From a checkpoint of a small mixture-of-experts model trained on Wikipedia.
Size: 9 layers, width 224, vocabulary 11707, 21.4M parameters.
Experts: 16 experts in each of 4 layers, 272 SwiGLU neurons an expert, 2 picks a token, a sigmoid router.
Training: a variant of SOAP for the experts, 586M tokens, 9117 steps.
Below are experts of layer 3 (counted from 0) of a mixture-of-experts language model. Rows are named router (the router's row for the expert), gate (a neuron's input weights, with its number), up (a neuron's input weights, with its number) and show model dimensions 112-223. Each number is 128 + 32 x the weight over its row's rms, rounded and kept within 0 to 255.
After each expert's rows: "mostly gets" lists some tokens that are sent to it at least half of the time. This comes from a sample of Wikipedia text that the model never trained on.

# expert 5
router [123 135 173 165 130 129 117 129 115 137 115  88 134  92 135 124  85 153  77 175 124 102 140 122 153 152 104 168  99 136 135 136 149 124 125  89 156 108  72  98  83  84  88 140  82 115 106 125 124 141 127 103 134 122 100 190  29 156 106 142 108 144 115 121 200  95 140 144 157 171 171  98 166 147 197 123  84  81 142 121 133 162 163  80 119  76 131 105  80 145 169 119 136 129 181 101 152 139 114 134  87 107 120  52 144 106  39 135 141 145  94 182]
gate0 [152  79 123  84 101 123 131 144  95 165 159 112 105 123 130  65 181 144 128 124 123 117 174 146  96 164 121 113 110  95 116 128 140 118 145  92 168 117  80  68 174 131 135 128 128 118  99  74 110 135 190 120 111 157 120 125 135 109 170 172 167 117  91 146 163 123 164 197 136 136 235 109 130 140 102 121 191 153 141 116 100  85 126 104 125 147 124  99 101 135 214 114 123 188 171 193 121 108 119 168 131 176 144 171  99  97 165 169 118  95 129 135]
up0 [160  71 187 185  81 193 162  80 132  40 100 203 122 139 181 181 146 119 128  47 114 106 105 145 158 136  87 122 109 223 142 162 131  98 129  78 181 134 134 156 164 112 154 175 139 138 130 138 155 121 145 182 115 115 128  98 108 133 173 109  85 111 138 165 107 123 112 173 127 168 202 173 144 122 137 150 108 109 128 142 136 135 110  64 125 102 173 151  79 100 114 152 120 173 161  74 170 124 167 105 131 141 175 133 125 138  89 154  98 151 122 132]
gate1 [152 110 104 153 101 149 141  97 113 123 127  57 107 179 136 143 125 145  62 116  81 121 125 143  88 202  94 136 109 134  89 122 170 146 154 195  91  83 111 164 150 106 165 188 124 108  93  72 115  95 154  99  91  93 170  95 140 147 124 155 123 228 146 121 150 106 161 120 177  95 126 102 165 156 115 152 164 197 122 145 131 154 123 105 144 106 138 139 152  95 204 143 153  45 119 159 104 140 151 140 128 131 118 145  62  85  72 104 109 128  33 146]
up1 [103  86 116  80 157 146  77  93 145 137 123 187 129 100  71 192  98 168  86 169 117 122 115 141 142 167  65 100 138 154 165 140  92 140 113 138 148 148 103 174 107 119  86 129  50 151 141  59 157  94 134 167 113 142 136 156  78 132 117 131 152 104 186 137 101  96  98 115 152  87 143 154 130 170 131 156  77 173  90 133 146 158 140 123 125 129 155  86 170 157 113 147  45  38  85 124 174 168 137 168 148 156 204 100 113 167 102 153 140  47 173 119]
gate2 [103 168  93 126 151 157 138 127 122  85  76  89  71 155 104 132 167 140  82 124 124 175 143 152 165 154 100 208 115 122 135 139 155 118 128 116 136 123 106 138 206 163  22 204  97 178  96 128 136 108 142 144  62 111 142 150 146 160 122 115 208  78 136 100 120 137 107 116 166 132 127 146 148 130 104 140  79  89  97 130 179 151 110 135 149 165  74 189 121  81 100  59 178 127 125 146  89 141 149 127 124 138  97 124  97 129 121 138  84 126 116 114]
up2 [ 76 133 134  79 127 158 135 134 109 115 118 171 127 102 143  82 199 209 149 202 174 129 163  89 143 149 146  80 152  90 169 192 114  87 155 110 155  71 149 142 126 110 120 118 140  93 112 138 128 106 144 136  95 154 163 115 126  99 141 141 108 124 142 130  98 106 194 110 116 127 139 142  88 109 121 137  85 110 160 104 142  89  92 175  82 248 156 122 149 192 145 111 113 135 163 126 116 123 143 156 140  84 118 114  40 178 142 150 110 189  81 131]
gate3 [101  90 132 129 145  88 134 179 109 143  87 132  80 139  34 131 139  95  98  59  73 108 168 154 132 162 127 165 128 163 122 118  93 144 142 141 118 172 110 139 103 142 115 137 144 122 129 117 175 135 118  91 126 136 111 139 112 116 119 101 142 144 157 148 115 108 170 117 112 191 149 170  99 104 141 162 135 104 129 136 133  84 135 142 112  85 160  96  91 141 210 114 164 104 148 105 132  89 118 126 142 109 135  88 112 108 116 132  99 119 120 110]
up3 [103 118 199 121 129 131 102 100 179 146 141 131 136 115  86 137  99 166 167 100 152 115 131  71 178 141  80 164 138 129 177 123 171  73 156 134 132  62 139 101  42 146 104 160 145 114 124  93 137 134 179 129 112 125 105 116 140 162 115  79 166  89 166  78 115  92 141 177 111 104 111 132 161  70 129  88 132 154  91 117  92 155 165 112 128 111 135  95 175 151 142 140 118 120  67 152 116 144 169 127  85  96 183 114 132 110 122 167  88 117 161 148]
mostly gets: " inter", " man", " con", " ref", " editor", " conf"

# expert 12
router [173 113 100 193 168 161 111 141 120 110  81 166  94  84  51 130 147 104 166 173 142 226 152 186 130 124 125 133 144 164  78 149 170  90 152 112 115 119 122  86 149 162 125 165 145 146  72  90 114 125  91 122 111 121 114 105 105 165 136 154 149 120 137  92 147  34 171 170  50  73 162 150 168 134 135 142 112 104 168  84 154 136 114 136 147  58  88 133 111 146 100 185 109  98 132  71 101  87 134 118  70 158 127  88 156 106 126 103 178 130 113 160]
gate5 [117 114 133 141 162  66  82 169 156 155 129  84 107 117  98 134 137 163 187 142  41 153  75 145 107 109 145 147  98 120 113 156 186  89 196 151 112 146 197 109 118 177 182 196 143 130 128 128 153 126 114 140 110 127  95 122 100 127 144 148 170 153 147 142 117  29 105  63 111 132 128 131 123 150 134  85 101 135 116 132 153 174 176 112 134 121  93 112 124 149 116 145 165 145 146 169  87 149 166  52 128 136 120 115  89 162 138 118 171  99 118 158]
up5 [136 162 120 138 132 130  50 176 148  51 100  91 150 229 159 154 116 129 168 147  91 119 138  80 129 163 170  73  77 121 135 145 124 128 115 125 118 128 157  79 207  94  99 113 147 134 112  85 116  98 164  92 133 122 134 131  99 184 176 155 174 134 193 129 173  99 150 124 131 116  87  91 168 139 109 145  72 147 148 106 128 122 155 153 113 108 132 121 125 129 139 110 161 126 144 181 114 123 127 161 139 107 180 175  93 177 134 146 181  95  88 146]
gate6 [165 176  96 145 137 120  80 109 120 101 132 147 117  98 162 132 209  83 138 132 136 131  78  94 136 128 148 222 159 119 153 109 122 119 190 181 163 110 119 113 154 123 132 159 100 132 104 130 101  49  93 154 101 141 153 113 154 126  91 155 118 129 129 119  91  82 118 142 155  80 160 152 163 113  94 163  86 127 201 130  84  90 198 155 122 136 106 130 126  87 114 104 169 136 104 187 104 145  98  93 106 112 162 134  90 109 159 106 150 119 124 125]
up6 [188 121 121 133 152 106 121 168 105  79 194 135 150  82 144 120 168 181  43  99 182 160 143 124 126 128 108 152 131  91  94  87 133 124 127 142 134 129 139 144  67 153 114 104 101 155  85 103  93 189 140 101 134  76  97  84 158 118  56 174 162  81  97  60  95 173 147 148 108 150 197 184 140 185 117 114 151  94 115 160 127 143 115 127 126 136  91 189 137 115 169  93 116 126 153 185 100  97  98 169 181 171  66 115 160  77 155 172 129 118 108 103]
gate7 [120 146 138 105  98 175 120 129 141  78 109  71  93 141 144 135 152 126 120 131 144 141 119 179 166  96 101 124  86 123 137 130  67 156 195 116 136 115 135  68 136 160 167 107 117 122 127   8 136 136 102 109 119 143 164 119 164 168 141 136 122 147  92  91 115  99 167  86 134 118 188 101 174 158 141 136 137 125 177  73 118 191 116 153  75  72 119 163 118 167 119 162 106  98  96 162 118 152 128 100 130  83 119 120 185  87 102 179 170 105 167 109]
up7 [ 70 104 151 149 156 153 111 114 100 138 153 172 152  77 166  97 123 127 157 149 134  99  52 124  94 142  80 113 185 132 133  83 196 136  97 123 168  98  84 163 127 123 139 181  72  93 120 162 122 143 112 110 142 162  97  60 126 182 130  63 158 126 106  84 150 116 102 207 167 182  76 147  61  75 144 119 187 144 106 102 116 127 113 124 151 103 152  99 103 204 130 145 108 142 153 121 112  96  62 151 113 113 146 154 149 153 159 138 202  90 169 158]
gate8 [126  91 183 164  72  28  77 120 133 134 146 118 154 127 125 121  87  90 181 133 103  99  91 126 136 123 120  99 124 123  91 102 173  97 144 108 135  75 154  84 113 181 119 119 164 159 128 163 142 109 122  96 161  96 112 114 132 150 143 145 135 102 170 102 120 158 113 125 125 144 122 109 152 148  72 161 163 121  70 184 144 110  95 128 121  91 146 142 154 121  50 197  58 138 106  81 119 128  75 117 100  88 148 112 156 122 123 104 160 152 167 180]
up8 [159 130 123 146 104 163 137 120 168 115  91  88 156 177 206  87 147  85 118  99 180 148 149 151 139 200 133 179 118 135 162 189 154 158  78 142 190 127  84  75 120 139 144 170 173 159 161 116 113  70  95 124 109 102  94 145 140 157 198 130  92 154 111 119 104 178 107 157 159 162 125 104 130  77 123 156 147 141 112  88  84 109  90 128  84 141 164 138 131  54 133 119 149  99 146  85 107 115 131 119 143 107 126 128  60 182 184 135  78 121 154 199]
mostly gets: " \"", " (", " s", " t", " c", " p"

# expert 1
router [145 110 173 130 173 225 198  81 164 130 162 107 168  56  69 138 142  97 154 108 120  91  88 115  89  15 125 171 190 127 144 186  96 203 148 117 117 106 103 123 153 133 126 133 101 119 109 128  70 103 146 140  81 110 167 138 149 108 169 136 120 154 120  81 117  90  83 113 107 166 159 146 137 145 159 146 129 153 160  73  93 120 138 108 158 123  96 120 148 155  83 169 164  60  94 134 131 181 103 124 136 163 122 160  93 109 112 125 109 132  96 131]
gate0 [129 184 117 173 148 178 143 156 158 143 146 200 140  93 108 195 146 141 117 175 157  89 141 107 101 111 153 123  93 128 140  94 139 132  87 166  58 137  94 117 169 127 173 123 113 103 125 126 108 132 128 165 105 144 111 189 151 157  88  91  82 147 113  64 117  60 117 123 142 160 122 196 163 109 126  83 124 151 160  90 161 105 115 107 127 153  97 120 185  77  70 101 138 112  77 165 148 189 104 112 141 165 112 126 109  90 155 125 113  90 138 103]
up0 [133 179  93 114 144 120 133 113 111  80 129  84 105 124  98  96 124 111 136 139 133 118 110 100 185  63 148 134 178 111 165 107 137 133 134 161  65 119 150 112 166 122 208 130 162 130 141 129 119  96 132 121 161 149 149 206 100 143 101 155 113 146 160 120  93 147 189 138  97 119  92  82  99 145 149 149 137 113 137 162 153  93 151 108 121  43 143 124  99 148  74  91 202 135 120 161  49 189  98 128 112 115 147 104 118 163 104  79  97 143 113 136]
gate1 [161  88 142  81  88 171  88 197 160  98 156 148  51 209 158  80 175  75  95 158 123 141 105 123 142 120 127 132 170 135 140 167  83 161 135 124 144 109 111  85 124 142 204 150 190 133 121 147  48 132 162 139 170 159 120 100 137 169 162 112 131  62 103 136  86 155 110 132 102 182  95 117 122 171 150 123 111 170 150  55  67 146  95 142 172 130  73 137 130 130  81 152 188 161 110 125 137 141 134  89  83 164 152 145 120 101 146 106  89 149 103 119]
up1 [101 154  84 173 105 128 143  75 129 119 118 152 111 115  92 119 162 174 140 119  62 143  94 138  90  95  59 103  85 112  99 123 133 105  87 157  72 156 183 131  90 126 156 112  83 131 103 106 120 105 109 184 122 166 221 100 142 101 161 111 159 119 168 101  80  60 165 184  98 135 133 113 153 154 135 181 144 123 143 186 143  87 152  96 103 162 134 129 150 111 110 143 121  58 146  72 195  94 205 131  97 116 121  84 171 133  90 132 188 123 175 102]
gate2 [147 140 169 110 149 100 137  68 124  76 103 156 132 144 117 182 152 162 104 182  72 152 163 102 148  97  96 129 152 136 122 165 111 186 109 186 103 143  91 130  95 131 115 167 169 142 131 163  82 168  94 140 154 134 123 121  74  99 116  97 140  89 128 110 108 107 169 162  97 120 150 120 130  63 101 130 122 141 168 145 130  63 136 135 112 182 149 222 128 142 133 104 142  85 133 174  88 119 122 100 127 112 156 170 117 146 121  52  82  85 116 136]
up2 [156  78 130 166 115 181 132  68 118 122 100 134 161 141  74 124 162 167 113 165 156 193 139 155 124 110  70  84 102 139 123 199 120 121  65  38 124 115 145 106 127 108 121 114 167 130 155 113 135 120 149 139 144  75 100 146  81 177 156 153 158 153 136 103 152 129  75 159 170 158 192 182 167  85 127 135 152  78 134 178 149 143 104 112 158 142 146 131  41 104 165  94  77  84 120  99 123 139 140 110  99  97 147 161  97 160 124 134 122 131 163 172]
gate3 [170 106 178 130  88 160  96  88  59 211 148  99 186 142  81  94 166 179 172  92 139 170 148 102 110 100 127  63 135 113 156 135 163 122 128 127 128 159 154 163 148  94 115 108  94 141 147  65 147 147  95 121 100 174 169 124 119 116 151 116  92  78 129 152 108  82 140 115 105 138 129 156 140 150 130 135 126 122 131 110  62 100 133 161  40 101 155 128  72 136 103 138 115 148 126 106 152 135 137 140 130 176 104 168 148 114 119  92  68 123 128 179]
up3 [142 101 118 150 174 163  92 104  89  81 143 140  89 146 113 126  85 145 158 137 180  87 158 126 116 154 149 152 190 133 111 145 124 171 110  99 100 142 101 151 136 110 115 114 101 141 103 136 141  85  83  90 157 192 157 128 154 140 130 179 116 111 129 142 128 117 131  91 166 144  98  92 149 151 113 123 107  79 149 165  93  75 151 162 106 159  92 148  89 136  87 155 166 158 103 116 121 153 106  72 102 109  80 189 110  89 135 101  84 133 119 162]
mostly gets: " located", " mi", " species", " River", " Mount", "idae"

# expert 9
router [120 127 149 146  69 163 133 104 129 112 155 136 152 129 146 167 119 120 211 148 143 134 109 168  93 158 144 113 106 171 108 122 138  87 173 120 132 136  80 104 164 140 159 103 162 115  59 170 125  86 124 133 164 172 113 174 141 116 114  92 128  73 109 135 166  62 126 143  79 142 135 112 163 103 176 202 146 131 166  75 131 155 152 160 175 111 142  93 123 105 112 178 136 132 128 107  89 115 159 116  90 118 172 147 121 135 130 113 164 173  62 133]
gate0 [150 133 105 134 108 118 105 114 142 109 142 118  40 124 121  83  53 101  93 115  79 155 144 121 115  98 134 160  90 109 116 123 114 224 151 109 146 112 145 173 148 133 143 158 142 147 195 104 156  81 127 121 165  14 143 180  95 129 136 130 131 134 135 111  64 102 126 137  79 162 104 162 130 124 170 113 157  65 112 121  79 146 137 155 169  84  98  70 137 126 124 113  45 156 140 173  72 124 171 126 108 110  67 181  49 169 194 125 206 115 116 122]
up0 [122  85 139 149  80  98 192 109 173 109 109 114 117 102 164 128 147  71 124 161 131 142 148 108 136 130 130  80  95 109 130 114 111 106 138 160  86 129 125 176 117 155 153 171 109 129 125 127 114 172 150 113 132 100  82 130 132  91 121  95 107 157  94 191 133 132 182 161 132  86 118  80 169 135 133 183  91 157  72 147 175  91 200 161 155  64 123 103 163 103 181 126 152  73 160 167 136  92 134 171  72 114 133  83 111 142 157 189 139 165 193 104]
gate1 [ 90  85 128 123 101 150  87 112 158 167 150  97 171 113  90 130 119 155 158 117 110 140  97 166 163 112 131  81 100 120 133 179 124  98 145 107 144  93 148 132 146 104 128 138 195 112 131 117  87  91 132 167 155 161 104 120 103 150 108 143  82  70 173 152  94 134 140 103 187  98 144 117 118  81 191 101 145 125  50 121 147  90  87 138  97  96 126 158 130 102 140  96  81 144  75 137 181  91 130 170  91 133 170 129 124 137 125 157  61  55 128  54]
up1 [ 81 129 155 107  81 159 132 162 168 122  82 108  93 142 110 120 129  49 117  78 120 101 134  99 122 157 125 142 210 104 158  98  61 130 171 170 124 139 201 123 175 198 138 142 118 116 138 131 144  91 157 204 180 198 158 105 110 141 126  75 175 147 122 151 194 119 166 144 138 154 131 140 146  73 151 108 195 124 119 210  95 146 160 167  64  85  83 120 100 118  98 150 114 114 140  74 104 138 118  69 111 183 116 145  85 119 151  76 131 161 175 113]
gate2 [ 81 123 110 116 108 183  92  98  95 110 134 119 203 127 102 138 148 132  48 118 128 138 127 118 136 136 166 107 127 101 141 136  92  50 137 145 117 122 101 168 106 178 163  77 129 161  71 175 155  93 139  97  37 148  99 134 118 138 106 122 104 131 202 143 139 125 135  96 137  97 168  54  88  91 108 167 115 152 100 136  76 152 189 161  93 155 187 118 123 119 113 145 188 149  34  43 159 138 171 109 117 148 148 135 153 147 130 130 152 200 168 116]
up2 [137 105 116 133 135 184  83 157 165 176 119 118 128 160 109 173  86 153 114 120 161 135  86 115 103  98 167  81 121 126 126 126 153 163 194  97 164 123 154 124 118  89 185  43 155 184 229 159 119 160 129 121  89  85  87 195 132 155 180 149 106 121 115 137  82 143  83 134 154 153 134 112  86 150 115 160  94 143 114 190 112 120 121 185 146 126 151 160 150 127 103 127  74 115 107 104 163 124  70 145  99  60 121 153 110  53  95 203 121 147 143 131]
gate3 [ 74 136 173 136 112  71 115 140  92  88 108 126 156 109 121 194 102 139 158  85 152  47 135 128 152 137 136 133 185 122 134 179 129 151 111 111  90 177 138 111 113 163 138 146  73 121 126 163 139 143 214 162 134 128  69 140  71 127 113 163  98  81 164 166 158  70  88 110 138 128 166 122 107  63 120 145 180 142 102 113 150  56 148  92 152 129 124 115 185 142 152 115 164  68 128 148 135 149 128 103 144  92 131 104 153 107 126 124 144  81 136  91]
up3 [160  99 112 141 165  95  85  98 127 132 130 188 159 135 101 111  88 193 131 121 180 144 100 115 160  78 167 140  91 157 196 157 191 107 189  77  84  61 124 165 115 135 118 167  89 174 173 145 177 119 110 135 135 167 169 159  65 127  50 187 128 118 156 119 109 143 146  89 138 136  98 112 154 143 134 112 123 122 138 198 109 138 155  87 120 121 135 168 142 143 153 138 151 121  87 107 181  78  98 180 152 133 142 111 115 177 157 136 120 125 109 172]
mostly gets: "ib", "uc", "ov", "ob", "ram", " Sal"

# expert 6
router [109 150 124 152 103 146 143 162 226  72 126 132  78 166 123 110 111 176 107 127 164 207 124 131  75 112 112 145 137 166  75 128  94 119 151  96 159 107 102 137 133  72 169 176 100 122 134  91 122 132 142  94 120 102 103 132  81 189 119 100 114 120  82 140 106 130 168 145   0 145 125 103 127 156 115 159 164  68  81 151 100 153 120 177 170 107  62 125 119 107 119 161 157 138  91 136  89 109 150 130 133 143 163 101  89  70 131 127 140 154 138  92]
gate6 [ 38 152 131 141 100  99 158 143 137 124 105 108 127  80 120 166 136 130  76 136 140 210 146 124 149 154 138 187  88 115  74 199  92 120  92 135 180 188  75 135 170 100 135 131 105 119  73 168 110 122 129 118 145 100 190 140 129 104 160 105 111 132 142 182 131 113  77  90  82 116  68  97 162 122 121  71 124 139 111 133 138 166  96 136 138 128  82  98 157  91 137 191 134 138 150 132 115 155 114 116 148 117 160 167  89 123 108 183 145 172 208 111]
up6 [126  95  95 162  90 134 164  79 118 141 132 128 128 133 119 126 150 174 140 147 132 132 105 101 171 150 118 174 119 155 128 109 123 113 140 126  67 120 164 146 126 151  82 151 100  94 149 148 104 109 143 140 124 162 103 104 145 132 106 142 162 126 149 189  84 120 146 140 194 154 133 149  90 100 146 164 151 114 101 137 165 129 140 129 176 211 136 110 133 111 128 177  53 128 140 122  11 131 152  64  76 159 148 168 115 118 147 113 176 129  68 171]
gate7 [122 109 100 138 159 136 103 129 180 112 139 175 123 167 125  97 154 105 128  86  45 111  83 135  87 133 154 148 104 132 142 131 171  84 115 136 130 123 122 138 160 152 120 118 155 184 112  71  98 164 152  84  94 174 184 145  60 192 159  69  93 136 166 138 178 136 159 176 128 180 128 145 202 111 126 133 103 150 101 122 148 105 142 143 152 152 128 128 211 121 207 129 116 125  77 192 117 124 155 166 165 164 115  53 164 121  91 133 147  96 114 147]
up7 [126 112  86  92  98 141 157 111 150 164 112  96 120 188 202 135 120 115 106 135 110 146  76 154 121 180 107 148 140  59 146 107 114 180  85 149 127 159 119 166  62 128 150 113 131 136  99 198 138 119 138 158 150 142 181 105 196 129 110  83 131  94 142 120  95 149 117 112 149  91 113 174 120 151 115 141 172 142 128 126 157  78 153 102 105 126  95 148 102 163 140  47 163  42 120 136  92 142  86 107 152 137 118 133 161 141 113  61 136 116 111 116]
gate8 [132 131 155 136 152 153 114 160 161 121 168 104  68 100 145 129 105 150 136 162 118 155  85 138  71 127 108 113 161 105 122 176 109 151 165  85 162 166 110 132 127 150  95 198  74 140 139 128 115  77  95 108  66 108 145 137  76 154 103 164 109  86 135 228 127  96 111  78 124 103  88 162 123 162 187 153 117 118 171 138 106  89 127 138 115 120 182  89 108 164 142 203 139 129 122 125 121 137 112 131 138  87 126 122 135 136 135 133  81  77 112 108]
up8 [107 105  55 154 119 116 127 128 131 108 109 169 148 146 164  90 137 116 155 138  68  47 140 161 209 104 192 124 151 155 140  93  87 128  79  64 126  98 103 103 143 126  97 120 171 175 135 125 125  56 174 140 143 106  68 115 145  65  97 136 203 169 144 147  70 121 110  99  98  99 133 118 109 121 137 105 137 141 104 104 124 109 136 148 118 167 147 124 174 152 121 127 138 118 119 106 139  78 173 144  82 139 139 185  92 177 131 143 120 130 106 172]
gate9 [ 76 123  80 149 200 137 138 112 179 203 189 119 166 160 118 150 166 222 101 158 114 144 121  95 164 126 117 162  70 125 131  93 152 176 142 144 153 142 111 123 107  82  86 118 154 137 142  87 107  99 192  82 116  66 136 163 144 173 135  99 109 165 160 127 113 173 169 167 104 193 113 118 111 151 183 162 136  88 140  85  91 156 110 193 112 106 109 108 130  85 139 115 170 163 138 118 106 132  67  81 178 113 230  83 128 135 110 110 144 140 141  98]
up9 [148 125 128 167  75 123 115 182  56 144 116 151 137 162 117 144 152 145  99  74  51 121 116 131 164 115 113 141 190 105 155 129 133 132 106 172 116 118 113  81 144 135 116 123 174 114 135 117 191 196 103 103 145 109  76 113 109  86 152 109 144 152 133 125 135 131 102  89 187 192 184 150 117 150 165 105 144 106 163 181 118 146 207  50  99  99 132 137 114 169 128 160 108 113 158 144 132 174 113 151 137 117  89 183 128 120  88 160  90 175 123 134]
mostly gets: " the", " The", " his", " their", " her", "The"

# expert 7
router [110 120 152 150 180  94  93  54 116 121 146  73 110 118 127  95  43 148 131 124 171 164 159 135 126 115 105 106 147 143 173 120 211 134 195 158 161 113  99 118 148 117  97  94 134  58  50 186 150  47 127 145  72 159 104 138 127 120  77  82 134 122 143 138 106 162 116 142 132 167 179 169 174 160  81 143 125 115 116 123 103 119  57 156 157 147 132  98  87 149 101 149 124 144 113 107 123 109 107 141 125 115 135 197 131 116 145 117 141 110  89 135]
gate0 [126 106 132 161 173 164 164 172 128 147 144  73 125 143 141 144 140 133 111 142 196 137 172 113 111 111  76 119 122 175 191  63  81  73 216 132 106 113  84 165 137 102 106 157 148 130 153 166 111 117  69 132 144 110  67 158 127 169 166 124  85 107 109 114 121 198 170  89 146 124 165 138 167 114 141 126 125 141 143 156 178 146 183 170  81 172 108  99  91 128 129 129 115 149 124 127 108 122  97 110 127 167 156 155 123 118  98 170 111  71 147 135]
up0 [129 151 157 123 120 171 147 182 142 149 118 103 147 126 183 138 134 163  94  80 132 160  93  68 114 107  97  91  87  67 170 100 101 191 147 127 155 157 121  94 135 164 166 122 134 143  97 160 124 146 131 119 183 192  74 100 163 160 119 148 100 131  95 125 126 191 114  75  97 176 131 149 145 114 148 162 114 159  79 101 113 126  98 139 105 139  66 135 148 155  63 101 130 127 111 136 142 164 109 161 110 147 124 142 147 138 142  69 101  78 151 148]
gate1 [143 121 141 166 158 129  91 119 155 155 134 104 154 147 127  69  94 148 104 135 125 188 124 149 126 126 146 134  90 181  93 114 159  71 107 123 152 112 110  78 152 119  98 134 135 131 111 147  99  99 157  71 156 130 174 104 126  76  51  62 118 145 154 112 128 157  87 136 151  70  85 109 144 127  88 181 111 103 136 132 140 150 129 179 141 129 124  94  59 157 116 182 113 105 120  98 181 153 133 134 120 110 160  96 186 100 174 119 130 138 174  86]
up1 [120 160 171  30  69  71 187 141 175 134 126 113  90 117 103 169 112 167 130  89 178 118 122  83 130 103 122 146 170 132 111 118  50  83  90 150 148 132 163 174 127 153 101 141 133 167 143 171  69  87  82 127 120 140 145 209 153 102 131 174 150 164  77 137 187 109 152 143 158 116 150 135 110 124 123 158 101 141 172  77 154 112 107 110 138  64 170 121 142  97 115 116 196  75  60  97 113 140 191 190 141 128 107  81  83 146 155 175 115 146 108 167]
gate2 [120 147  76 141 147 159 102 107  94  94 154 146 122 129 158 130 136 214 169 158 161 188 101 160 124 129 149  85 149 103 151 143  70 198  96 178 142 198 166 175  90 182 135 122 114 128 139 103 167 119 165 171 161 145 112  59 145 103  93 116 107 146 128 130 175  99 104 143 147 140 146 165 148 111 125 126 105 181 171  91 121 145 164 128  97 150 120  76 154 111 114 105 150 152 150 172 103  45  70 101 122 127 107 141  66 164  85 135 133 141  95  92]
up2 [135 154  92 165 110 143 157 105 143 166 137 124 109 143 116 128 105 148 151 200 108 143  84  87 121  83  39  70 140  86 154 131 100 218 157 123 125 155  99 146 165 143 126 132 136  93 181 116 134 166 158  96 116 137 122 114 123 121 125 130 181 124 106  76 180 122 116 116 150 104 173 135 140 121 142  91 152 158 107 144 124 175 143 147  87 122 151 151  86 152  85  55 106 107 152  91  86 102 131 155  97  88 147 127  82 165 106 174 106  95 109 178]
gate3 [112 108 114 134 129 143 175  92 174 132 149 107 100 121 101 117 116 134 149 130 155  39 156 140  77 150  93 144 128 103 171 121 121 163 167 139  51 178  85 121 103  96 128 103 131 155 219 176  92 134 117  97 159 152 156 147 110 114 115 100  73  77 144 108 147 157  88 117 129 150 142 175 160 169 136 145 118  89 132  66 163  98 171 113 155 156 110  91 128 192 107 117 111 165  76  78 105 183 163 160 167 126 104 102 130 118 105  94 108 134 129  99]
up3 [ 99  96 170 130  83 124 141 119 119 224 109 146  97 129 128 161 151 144 107 158 138 133 103 113  97  81 186 136 160 111 158 156 146  96 111  40 144 122 151 112 112 133 165 183 118 122  81 109 161 117  98 152 125 159 123 156  74 180 113 157 182 129 111 146 105 193 136 110 155  75 101 134 141 112 133 112 128  39 135  93 122 124 132 148 141 138 104 101  77 130  75 152 124 143 113  69 117 137 148 163 126 131 162  90 106 168 111 140 104 135 113 166]
mostly gets: "==", " John", " William", " George", " James", " David"